From a checkpoint of a small mixture-of-experts model trained on Wikipedia: 112 squared ReLU neurons an expert, a variant of SOAP for the experts.
Below are experts of layer 2 (counted from 0) of a mixture-of-experts language model. Rows are named up (a neuron's input weights, with its number) and show model dimensions 0-191. Each number is 500 + 40 x the weight over its row's rms, rounded and kept within 0 to 999. Numbers have three digits each.
Before each expert's rows: a language model's description of what the expert responds to. This comes from a sample of Wikipedia text that the model never trained on.

# expert 33
Description: Early word stems. Second or early consonant-led fragments of words, like V-angu-ard, im-pl-ication, deb-ate, and stems adv, serv, def, ref.
up0:482485570428584522470476493515519491545406514494552566556544485561527521497518482512511509480479480441435465487534518498529525590450422456583498535504548511517529510480503486495480452529470515458505494488564452468476506505471500465441537566458520484493425501471460485436494475549508498527532431546496532551476559550504494464548521565450522539491501509518460525443452446563513470468543502466532489467523491506477522499527437486514499474443415502460541496489556523417486488410536541485518522568434449449462563428527570437505544506491505519462463442452494552462525557416415547469
up1:493511533595483562451452503609523539529480496520502514484521478552418490537443582479486512495387507510558550487452522498519445515476537518512489566469573538509448500459454466516463530481467479533546526540491550503549517510479462448501522581471556540474522486524513541447461549481559537508500525516513511451457464526520506488418493559479479496516497449482521517620538535583449445456558513528502480509445589484525541480491566504493492518406496522532529517484501503504576540394496497536482471525493569428509531494501507476494546496523480595521515438462502496591535500531530520512
up2:476440554534522481507479441490492513539473480574539458505473549444467427452510515432483469522467463507506535567498572530534488499542477435565504507524507520507427530587531523568470528463461444455522488541528526502488480468490486556481502516450432545465499499591514513415407471558531502482520487516517494477418531556462534518461509493390510498500474495501517531504539533532550405538462449446445478501523526482515498594467513483550511451558603517489502522527548504492574521501539543444526529448514484558479565513489445562534487524498535478394532451498504477506535423493466518484
up3:476602522547535450414493488589489490467493532518510501481461500498415448438457525448499582488489522505474477381506493471460505492484520498512484514539554449454455533487501464503524507517573601524529475556432505471464502547468535528476472495563488461521519530486516472506458551478503476530507498514501511537495540517525519487481380457565522521584514566433529461527541491546430544541511519505488514459466471534502469517521516460522579498521468450477558429574507558521490458487474537454526437558541551466545535498551445511511528566560506483504442476416562509531436502521455447481

# expert 59
Description: Scores and function words. Match-score digits after a dash like 0-1, colons after field labels, and common words like to, a, for, pipe separators.
up0:469520528520501588468429541517418478598446551529431519499484501478455514547477445488488479503474545475523562482497434506523480571523584508516367521562495475464555526560565484483495465513463551484545554492538438531496525518502526552511474508487506487518575562519545493506504458481580503533509517513479491522447556590432480470517490563439538447522458463437508483528539507419542525497524514517564505500488522517571567455515492466539500475527570511495472548523544487458430535439498492440466491534451522477516463541477529551518511499548484471472452433563549459445559478488491555484
up1:486536463538510527491430554473453483550452564518547485462483507459458510497452490454526447541473535462527501458504511558558484456518528530533374503474467481465482465535493522440535514533487489475533459522587450463467508555542496482518486525465458494463578495469487554552484457448475490503476433489436479477521502542454556495492457543471507503476471492459536459495507559554545509516519477486498507523468616583595531465481487431494559493436551498495545505457544492474449512429569510479483449468446497401481466524461530561530488527600537514452475486570517484531585562560521528462
up2:499465502484595481509541540504492517521477475528472503534465493519480472530446493510467443461468529549524455558495467514533516505525520481536481467524483425585554491486463486510549570494533460499585520523545509437485533533500536496507506560563524434483516522491508529577460387526558523500501507574492458449474526515485505586505566508507488505487455409550487510466480512542537453533454502520472563543484621528516520388450512543537532493430544400487499476458574518495454512533496523558619475458468498426476512502534490546479473504475554454482485495521521510464470522516460483403
up3:486485509517488510457501506518517442514519533474496518474499530489547517517532474406443591562535497454444515526456392540468521479583541477496501514496473476431483501469427510488514478440469548504430572515481576564525590487594446467520462463512482505538441508551508518479463483533451513468474458417474423461488574515502494470446524585511450509485565467504460592528484460576486447527554501493455547509460543474477505498502520452476546465518498488541510457454524368477463460523474527520489508477519467394468439558539509457551547533494475529509495522497526504444488505474508501524

# expert 45
Description: Proper-name continuations. Next part of multiword names and titles: Hall of Fame, All-Star, New York, Los Angeles, Carolina, Academy, Press.
up0:497539478534567561486512553492536566484508524469573509498469541488434444528472543460434438539519532515554472453469432489559553426496595588464485539522470532459462479525473515479458516485513510546408505542515549480495466497524500589570530532540495536586488538536519505515517558489486469469531560385507516444520558468534550436510485487512460482454493523497530460555500515487446525521537434450504473454504499460497522481460519531461542507493532484532514471458539506491536483547455548511443559426496504502546503487415531497562557485501580582482521512584531477566556512518501542543
up1:522533591540514494522452505445461483483422494451460503487430521412505503500503561525464412528515510523485533468490480442491565447503495534496476496500480506514477513455552431458533536512401514474528507448497413538449506581508472511527491483514510521556522475490440556434437518503491503452469437521495533480495457534439549550473522485481513521416537543494445465463458574594531462458460447531405529466460602502488549542500537486537493486520503507449557551517528559458538506492482566480549472482507533515575572439528442543519442525473535446500531442522554497504557506511533500516
up2:518524495574443425459522481498451548500476495565480466530459446535498505513450442513483457467531505482498467542542560484535526571473502498469492504445552508566541489499499460530436527539398522486514497521604482516494448560523490478539433474496447430555466458379467450582543511484521437438513453483557513495510485527491462528550504501463501519449507497500518501448486506578425490442491518491468545498500441505484488443468446497590486530484483474546496534507553573528476521524581575516499544512490565507495567445540514441508433492491475433525470468469467553446424521455518530535
up3:519531548518490540448531511514504548504424482548413481492515524512571522516469496549542536474486508507525435467511538483514529494451538557504471512550540532545550458431494498508435470447525515458502563465494580502538491554509451428551467459497453492478455524518493436492539543523535428479475465481510455517446523505475457482537414474437522545431596543514504492493471489511520470488465513522418512497496446524481502513489482504602469549544482494498445525566512495553480437481474530493484537416411531498409501523525529513539434564479436436489437448382448464469477487534498567508

# expert 28
Description: Pieces after h/ph. Word pieces following h, ph or ch, as in Philadelph-ia, syph-il-is, Hochh-uth, ash-ore, Ph-ill-ips, and endings like burg and ospital.
up0:438507511479572517468461455524538561451489494507531554514464452509527559608540548523532426488461503481464480415557479546461469548506492504477495523474466494525532511537539484526465456458462551546521583553456495557498434539550482456523453457524495485521554585505529493503407432574485525523487539448537456565451535489410515577488469497517434546503508419534509513465455520546526489574561485485517482517492503506483410473501535562540519500459557525427552475484459474502532507468514471490542487564467504549525481537463457564485552562517483444471513484541563494555547453497482535477
up1:591496480489526524454495414559509461511539525478545547532567547538529470412544487450589534539496515496429449564482494462579500467491455535540493522573558472485527576492507583516519498546458469426545409480545507478541475489528561500458447521471454552472522516448493554483460475555559477505448497535534443468508455531494472543500453492537547534565477574458538461502440529469523532432558511486514431538563479526520588477542508512512546472522498475515482500494452505445485537498517456503510548447523529443470496442550462473457449502502458498547498462519486545507578514542466443541
up2:534549454524461584469484484514530566425439535597484432529481458497508556445492518458536459471514533571562441574507513447580519497483570488480487518482498475508521432496521596523514410488539531531529497463511496469499511529481463514517468501421573561498502548522466446498550516467495497464514548515459522506482504569413512514502510533518461478537575411439557451476444478437467442556475489452513419549465463427506435513517513563429553504479490483476516509452536463442496477460501463470435500493525495519509448486462497518458486557470483469559499495490516537509572539536528518550
up3:467506500461521589500579498480531445506443525543463512455495549469502452494467596448457474501494488512482506521496388489519529410499515541577488507537391500539451520483563544488480528507536563495531500463478551561501458564456438506455477506577486508465585497448493542441494490538519533515539549496480519435502491493523533489516477404490416538475460520525478518545532477497528470461515491507485534439462485517566509590507472514533438501433533510522466470501499457502485483516434386532453501489554568456504556474499504535520564477512442414471499523526482470500511559503429562518

# expert 16
Description: Infobox colons, mid-name pieces. Colons ending infobox or list labels such as "FIPS code:" and "Pennant number:", plus inner pieces of names like Pum-m-eled, Quim-by.
up0:527511587561544564470478515514507524458431480476505494540606520500518505532518512491488496435531521541530557485530473489536534554576536502538509481482458431466521533546520486549520441505506459540482405510541487494576531558512467506463475536558496519480445547568471494421483438491518482520458556520511554531421460522557528553480444470515510476432571496490480450555434465507497454477480428599545463455495438460529472491516502513433484526462482425486452522562503476517482553460473537468462510535441482536445547463516484494556485495547484443469601530488428488519481485484424489554
up1:480514509536512545568505542494505485510459554459500546484541512504501540462557412493518527489515504575485456439510487505453555471501521460567466550508585489476543500488442529465465494513474494493478485560546519451516585546563532492490570473400533520476525552463477481524493476478441491534447551490437434489457555493466490549468491537468513467535516542576444531498546583521438472465581469504560488498451462582446494517448524495475470470498476521484474459506525497449482518479508561479484543491487459486425394501499519459544448503499487601505504588487524460409487564417488547544
up2:406429565419532485477512495462546484552508528489487455480490464471496482443530553469495519503415445479507504543511495478497550562453438473498515463494449489451601496496523448528478564480464516515499477518499561436452477492439515548433449571534493493478468437564493516461562525556528492485493430592566535482443516478552428528487492500554575477547480507532485492520531548461539519476488507499438523415590514523465470553526456439561488513505512462539512481476414540508496549495482564516485501516551432497531551548441521528447473507540534476478394526540508456472480462487479509484
up3:465546509480477479523445514557414493425494518435509476548402436523400537474457464503421446442492518540554560490484483569536490509517511424556350473496517491467554517504484450491459496478519510487534546490491494457529472553505564558517488531505426497548527519484528507520480472473487461436510500575483453537490479494518461474543485585484455496557495501437498493558561540549540471467475505573540503567490424497524477517450487455460543496496486496558481474531524505470454442485516510492479431494436492533450520553493396542480490511510474498553461525557487460530573524443509508525

# expert 12
Description: Consonant-cluster name pieces. Word pieces inside foreign or proper names, especially after K, M or V, such as K-n-ight, Mass-ach-usetts, Ram-iro, Ž-užemberk.
up0:469526532471487571538518511455548526424538528513567423470491506554526504472459468519565427546507483500515390521564492435455512521536507442538499496418492491582465552523484563461459483512429524571527432478557467491438471501473460538498557530467428528465525479413475514530579475491467455547465603523483585491512516495509549513577545524491410489506498443502512513503498421480576461494461459509530478500508543480534530602478492479489534492558492496492489406482524516454456492494487451523423506539472474448466511482499570498537467539458506519517493514481533527485489542533523472520
up1:458450485463458528501535516612458541524482525454503501554520542463446536485553451482544488506451532508472511502517598477481478490556528486457480478501534483467517463546446557473484491500461493498511467495592487423484463517466481568414491504495452530453448439493487522556517527521494452482570486496519427530531516492512505499499511550485509400466515543533567502475474484522538495547463531558546459554464452557574531429467442527491417577376510497449525584492482478446454533454487539466426518463504433532445418453521542515521478506471465500442522523453514453513523477485460513472
up2:482544476545555486523524530503495436462547485515434489519496494481499464522459539477470583506527487528469516484546499510476546585510549403501488537527509500472519446550511444455531531481484571462487573498462458518532532565455518496501505496415549453459552495427486532497430500502482433534503471488515427521473511617525424507548508510517444503572459511508586459507515547602466457496558532531508479525448505518496519499482496464420506522470515499487506554579516504526511527483497459463537471531520513478415515504457490456430560572486437570528579516430553461485584502549512551533
up3:581541468540544486530539552582463485560506475479453516479488558520521593542414491522445549450472453543481507566491505529453486467515496473523486512509418500452495479480526457475527499481487541444485549503544490468498520455461517490513465505426465484541602460538532545468538483420523473461493510557557503537521502511498467494466506457462466511536440469487413469455566528529472486465551525511444446527511598431502456565550531513513465505517463551464396493525474593488472502505469528547506476593473433545526551492516508474534485534552492454442538497531543456499556445560431515499

# expert 63
Description: Word-ending suffixes. Final pieces of longer words, often suffixes like -ing, -ion, -ory, -ens, as in mirroring, something, specimens, homographies.
up0:600455530477498507419564506537519435551539507541517510490392502501492530512555504511478552504477520512519549489494480482542556421519483539443490496521503465412490489537474546524542511528473575645561428470478510436505478495506535485537555538524459459501551488457491478500489480505460490533470472505506483409539521566472402517477443458445466508520534568552524512503459487501469493536506412550503485478489546596510519507531524474515509582478525458506504501489547483456485537537516492539560531576512500458508457460454506564520521451423556484468500554536482495504513491410524495419
up1:420553512476584500452467456533550396511496460459506518491488462465535504511573542591531585500528487470477515494423496567544561434509509543458489491533557497501520483456473589543523472506514372508585532451459561518451521562479514552472438444447518500527590500556526441509497522578488545524495456546539520521456507498548528541477534457448544481483463530505463541510552476492520469513459482483445467527510542514475510532512507583513524493518504561460503552535534522440591452526510509427533472445471486473498450484466552537516457528494475499503523481510568509514547449526510522516
up2:464515482524466518522472499558398476480516531561516473528532464407485545484560471473546487524466562526455516502446442504565541539455541446505496465450508572518478449416519502526515467453457525467496525500530444464425503506492485502527444491584503551533414562501486469451486476504542495500447469544557455558497520449534513520489596502524480460502545556495492486533465459538534580457611499545488479469478516599459524497496525458462497446443492494434498482526547477502452559449549479491483463495468374530452533485514560498453407516497453440496514470513483493491486518444477512506
up3:512460577472532496418484481506502550420587525485424499560443439493447501545524472481449526567531462488463564511485512496529493465532458487582496506506505493489494442465435455495429518438514414484498484527458513474554444502563490472461471485545510526531563502465437469530442500498501549426522513449498411505550457491461491456523538547568486531497462457476553535549471461431460540506482502430513487461499554507565485547513533490488498459475484485539518540464452468449517434468559526487495491435520492535536502474481460518456475537523517420600481489546469440504462457530481593584

# expert 29
Description: Scattered fragments and punctuation. Capital initials, unusual letters, diacritics and digits or separators in tables, dates, IPA and foreign names, such as 22.01.1975, Ri-ð-ill, NAI-A.
up1:518575470535537493523484634503425484510539524520537494518494440512422479523415560511415507463571465533473436506447417478487532454564495504544395509450428512517463514464473492437412486459474449501445540532488458467541465492484494540492471526473497540472538564421435429532461427464495475475492540468447454519459523502454535522525462513508571500493443473498508483492460460465534422499524536575437478544498448534534476528492484570532544503530506553479522543482561516502512460502522497481450488496494482504487508438465553570525452509556554492474455515517521476448499441482503534530
up2:448500498561468481538504519578476475525467532435459479549514476517490500596496448456551514471480478544494477435449528503467520534551564487555482495509516459508493470479517495366530459529500511450482409538552441468495427469462480491532522519537482465519441555513465470572455450507457514521561523532539524544522578508500538523502531564486536506463503524469565457500537450552454512479485545465460483597529416606540494513527421440547456507540516516429467526500522583513547495548524490515554522531468452480482538457538456481540504486541546539471525470486489546481487502415447471444
up3:529478517494560496512471474447478446529568463502477545507453498426526554472468437504407504508471618504523470480567570509521462540526504567573471472478519485538482597413504506466555489541481523509547583497604576446500522414474496487497527455482489484505507565514496459474564480474507498491584570476388579490504475498471440477459471554495456493541543499500529480493515475569480557468580519504471476487490540527483511521497535508490519543516523498496433489519513458570484523579477508534484484495520452522523530452579493552515512505526563492543540492473443503464496508488531578560
up4:505501506553468593474490516490515418518429532420503474455553531570522505459523498469507473514509573479546604454493546444532455502517462454576482480521498448445432482580478479528454515533484593524510493516493525568524534536432449506533493526504508494522514545519473529432498444531483532427454523496454523538443583513466523558523575542434532483506495503479468507482526593478498531470520545553501504459484468470551526505506517564534529517503469510474486440425585499536524530487513397407550534480465503470537521520519447528471518481543473496454443519535481481444500512600513530519

# expert 22
Description: Coordinates, dates, units. Punctuation and symbols in data fields: coordinate degree marks and separators, year ranges, closing parentheses after "Population (2023", ISBN digits, line breaks.
up5:481569479487457563430477517563558500455503496595482434524570522507484474462529507482476487509453504502471469526508468567496491515546549499515496539538469468473466492502456537436467474610486502508549448465584520445527453499530468536492424539429504472524450446506449514521472451563494450540460478501490473532489529532484521519479541481525390520519550513487439468493479567456506475500471516484548502472530493500486532537530484503504526441468525513439531444495602504545454496577560389438494537464518480445450507510568484539469470455464404540529520529524538492543435472594549467495
up6:449520495510534484490582526487477483447516513464502450458488494538463478509493542563464454561541442565426542502583525456517510451467484502481495491519500463519523472515517489498590465568471496473551430498477468510453428472474456484478468515470481431498447504474492477476443400461510431524520472536493511489495576489499489469499556474424513520502514504494488525543482517536568488502456478477457489434479560510474509542564467527555519581433540541510448443485533533589486541505437416538571531525551494460377557504560511534513541450475539540528441521520531507487428564549576503510
up7:487554572532546551445538549494459500472527487540510463484528495537508550455503519470527487422522514545511488522526488532515526489464516576572513511558467620472460590509480444543469500489487555600523441465458506474490484514544474508533541543544501538471513510497459438433491514506465469533548471430514459534533463460491499483501483502482480541435496482497403494543502464512562473448577540517472507496507521465448461422521470460428544404502428414479502511537521556462442561446487491545524519485514444556554472590530483502515418501512522536463531463448545511491496551417518498514
up8:448526497530487511481562507508488460471440507447471539561443472488566550498485499499487529464465465569506496533490470492478419573484513500393481438495489510565543574526461417544498521496477537451485466475458510512489521595535525436528484451530516465503487567538479521565535517464591460465491495438495518537443496482491451566504561491496487489540495451585423545470443478448483505552488553458509506493532498501496496497500487456574460504539591455549428523479520530482457502535501474509491462566534464468456546503549510477518407469432486520475542530499496490418527456597416524536

# expert 1
Description: Second piece after initial. Short word pieces right after an opening capital or p/m piece in names and words, such as p-ri-ority, P-e-ople, B-og-usław, p-ay-ments.
up0:477488439486500503472487529425536466555487465485471468521504526541504510479535483509507500525495475514422480513458498550453557483464543519532485554477474499498562493502612562489528484535499502509516465515488525435487491501535528551440457497565478476546531440432590591531508541526563502553522484504449501483449489538520460516523444530526533481451424513513489532525496514559496479426562533516502570521446424526507535520512532501393442556435496467545435539495509460448507542552534548596526440464435454486509426495451468429511415543446469442527557478501483533464494514475415467499
up1:533525452494488518484477482516540551454539476514468516556497537491427506452510517486560518454507482451561510515500491552499494539424558532496489509502497539455490523579460453523429549552468525535554570513551508475421513518495574511527479472407467546427485491552512453547527497489483463458446540521484517491509516534507523519549476483540498555482520521473463519573499546474540477490553482487579510433619489497421585536452502466471541534456446518520547551472501501573554587467441453477542460527508575534468422542472510525493437493470532552480427514515414529575509538529537487508
up2:432557520545461462504558504540438541526548511437515516466488501478464485536420491496479482539490475498545481484512537526512501509462485542558494518509499533554468555500408497509480518512473438554525533507489473487539397419483492395505543547493493497558581499506398526502516465536520497490483515471540548494468470560476522502507497479471559534578524479445529472479527551506528561398463433474449567496534559582559527490544535462518485427569525482637533523495482513505577456470505491487519497441512478464542507532432541465525508499422536508476502445518516463456506583493484514509
up3:590509475456478464506424584466400464530569531452500486551539483524492467453510495528567499547466503541473501558431592478480480504509513494480481505519434491546512457569494483501485525511490544505464438452475475480499465483420522516426465467538469477565521535473523509491490456561577490555490371510526459516425470538510406504546453516519523520512425555472480503449471483494496576530548507504510453489474534481503585410504507506521503487469497491428507492495434552469509519508546510486556508494492481576479430490551459544470439480525410457515470436476472551516460501492460474531

# expert 37
Description: Heading and word stems. First word of section headings such as See also, Further references, Cultural, and Latinate word stems like dist, leg, cult, document.
up0:458466517551427427511382412497516506469462534415496510576503535510481514450495479469456528549489534527536593442548438512468455482476498441488495459432476501537444563562547472541514524500469523528522505505473501462487439534520461451399492468492509470504539468481425481522518498461445504517457484556594497570487514457514558478479419524445556502491462513461499560508410456475483557472538572505473560468481449478437516486476473469436424496567450490475471427554517547505516521508503519542452532513519495516426489531471527507521461546494454523506481480533522482529451456528498448521
up1:560515445517536551496560566496523465493535536555464471495443436477580483521488479511452406492475470528508490464484474459532531466485397518517498537537540442516523588486497530558516505532500520431549542520450504498547519472463468496543549437492548462509422506482495473552483552448459507462518593598407576492565521509520460442533555501470523526550524507544523506413492515435508472471566461521554444491494546586497524501510499492520460547531491499447510485483486472508494469528486519470459495509464471512559547475555425509508458488544589475486467531568519516529562432575529490506
up2:469502544478516455470528583535495418395460448531545502546425549477516531498488582497403517480450512566443465557561455504516560406467502468472493496510493534493501529546538567534471516469536483530539440446551420510539554539507452509504473513483525535548515453458559507524473514479460452514592541561462530549502517469536450573486522432481515432440488514521501487506453514509514481552440523514491474471521514495532495565494418412517494479506571478525498550410537448520447516569534514502546492566513544546490518489452489480448510528440464512452511506491449538502536476473507484540
up3:433496442530498490513389477506519510556478519496483518487534464491484492565452512570484513508506531475451505486453500483436542470552538480493472428485517520470537480454553467507490489468440514505502568509516489439472478531577552511502519569426572472545565474570585481545488509465567495554497534520453535546474531472465444538537537485506559531600484450502540487450475565548484519544526491460477414507519554529574477501496503509505490486532464456515566543531478538555531432472416469535481553531487462491531468487506440421510559453560478472482523514506537490552440488409415545544

# expert 60
Description: Digits in tables, dates. Digits, spaces and dashes in number tables and ISO dates, such as 2019-07-01, score cells, and table header separator rows.
up8:522480551505520533453475491560494398470394503471477531531492494497501528555467455500487421542502408456533484491476422466497509491465581492492481420539465476493493486504504476524510514452463489466539488504513511566513431546515458454533493456498489443529484505483444554426551459523445477495556464459523464522470516529472519466502500517487503513411496489471528575457500491453565574482513478541460463492441488518541457487528503446533490502483595479477434435485448510520432536492556478593484487480495482481493438495410509451579427514485455544439507525537400520456484558452512472418
up9:478416530521520543509469567473427466545501558502460502498479457567482461576447504445534520497447451466533516442486540440465569533548482495508383444547484469502529456517527467436469571528508448512533484515525467484507493559523454532488479543533444524460517557483546501516424416469474482530496511534451546540476565579484484452475514544398499427465418468455549497475514535493545560501530521495483536506527525576524496485497529502545522527560478545532489497444451518527457500493488529444522479540491485544476560498427503549546527511522448500459465482567490501411533451459509589504
up10:476501501479528564499472557451403511521444546521546471465562492489430507533475537493494490456508579441540538489511422445559512527500476488495441484556523416452473444469473564470553517534519515516462484505526440441523474444466540492510539558489475501452560497468483552476549430494547488488492549559463531570487527513497475479511508459496558422475471504482538533449514481493512487501544493597468487574493458612487536575501527531433493476561471610448502551480470481472488528448545419491455511504427445507445480472514523508493477560549556508549478486470456523472564503545505547505
up11:482519535496486462483524526444499425475486540497534535553523506525483543505525417497530479555549515525479537472541487499465503526478473528470477549535477497523517523564473440502462549431459470545527538590471518538569486604543443587478484486529532449453518486495575539555420406538490524532501544517498445554480495502571495525481518516508497489508406440483481499499470452484475495551538515526554590486457598482515489468518496458432532544517497476476468478529461398460481450454551533471541540453524466456528446504481473502431456567496465526560462592493511540520479496447469568546

# expert 62
Description: Infobox field colons. Colons after infobox field names such as Draw:, Position:, Weight:, plus place-name words such as Road, River, Bay.
up0:519478495523496466466529492521550441486479488454476475455501569484462487527472577519477536525491471579535481448536598509457581451461515515502479417552509474530465506484536491571487493476438441487497570552555466472479481452476420520476466495531498469496524483547541479473475474485469485527416499525475478551502502464506437435465539481520576521525552449514491457497529539429449539513456507503553515518533602499507465514510490507467549558562440509509549496462479533477507542510435489421522418574496478557539513537444476531447583457546574538492481455538558543478484468472609491559
up1:474428459510540524541483541538485480489442489508536539499526484473501525487536469384542498499567455584477497452464501483490520536509529489519478461522487554557525502507509373430445523488507457497447472524497445464503575532558499495461597464487534532490557538534493523535516565504514498497461449582466517456443490527468503488511569520575588484497509519571487545492481503487462491571532485500451452483534521551543481476501529488509541510600549488505594482480435554463477572459543532492549511533424437465522449496469572523456487530486551447542449449509562471437531519467508511488
up2:479484495558487469518482486469500500490442495489456473477533561475526561547489488446497391474520558503551529508576438492506498556493549513405465514452510571549489526445474517527528430483418555525529565537520436468572515490495366514489473492431550473513497421441478510520475482427513496493518510554488521465476492508438456534473493525510522465471560429528537416487474549501481457523461496487465513523505548464507428520462565492498443472513468483514512562457483487517476418387443502467478494469562483527494497485544519474501541539538493545560551512532567427528541495509433510453
up3:483476547499483541548528491552429435460572518524568488541531485509492482473554486544505454441476547464531484499548567461541464571527551461583485538516555501478450506492493605510554487467537497478556550542564429547483474571479611542504457505440475525446536495489515503497523509497461502450512551475511461501480473524529525450525565540477471465514528496515548448538490513537487545529497536523496531526464470545522561446508448531465463552453559500459614535535503486538501588517525510485403450476516514539493448452557504460529482493520481484551490499470392505463543546490563469565

# expert 61
Description: Verb and noun endings. Pieces that complete verbs and abstract nouns after a stem, such as rel-ied, prom-ot-ion, inv-ad-ed, aff-in-ity, accept-able, and words like However and result.
up0:479541480419551487558521508473472508524529439438532468466457476433488459525500510476518481502549548494529516479506549529513503439499488473513502490425478485496450548498581515450502552496514538501547456481477462440463465497508461457490543607477493476422499549576496437509442412480498538495496465507550557509492453479521518539493467445508483491531527556509472493512463523519453529482506467514501449532466475502520507476487503443466468510562530503441481601429476541515487575551472463442508537592485549543475528443417527412527615469518538505524540443522452444499606486482573526559
up1:491518434480570524528468500484422464442544497446490517455545541494465491489506513494473553447465504551493457476443582547533463456485503540495492496498604423524442425487516552554455413509580479475564509511479510528581500536495503491540455483491524539531585534564528534505508518517534483524508537456489550498474496501520521482514479490535519424470448471562496502525548520511504541478481539497525474505493534516445556460496476497406435556481487490527470521509459496479578400435494442476531521602470540527587490498506463461538518393504497551550516573510526507504538535509428560552
up2:532538502457496518554475548492543481560477499566489487513436423443498411538551597453474475477449519419476474522497489549487508471572630467486467489608484518555525465444496517479551515453479518516420561461459503490452437455521506570501481439459534524480510438498457512561524453477480477533505529498498536537467473491419441476507572521466516484430594490518485466501487507531519532537405518523479544503573536574511501489499452441504481541449569503521481487437458456501449485524519462530570507491508474500464519464490517465524506456503485492503522501486436566532508433489476443467
up3:531533459522463559424530507516510443472600541540594510482465536505481444509519554459504474501476544463519545490556530446474493452502553543498499562482497522601459491485467509487511475423469510527464566485490474518505498513556496529484471556506553607555536552526519469526555528451576516454452563493474519493512587529453522580477537513475500525518506526595583515449570509496542490498554463486499524437488453458484542515495491513496509531503506487440493526521496471484532429464523501479431433457518462477477455508455506464471544529477495435530543495490548459568380434583485489492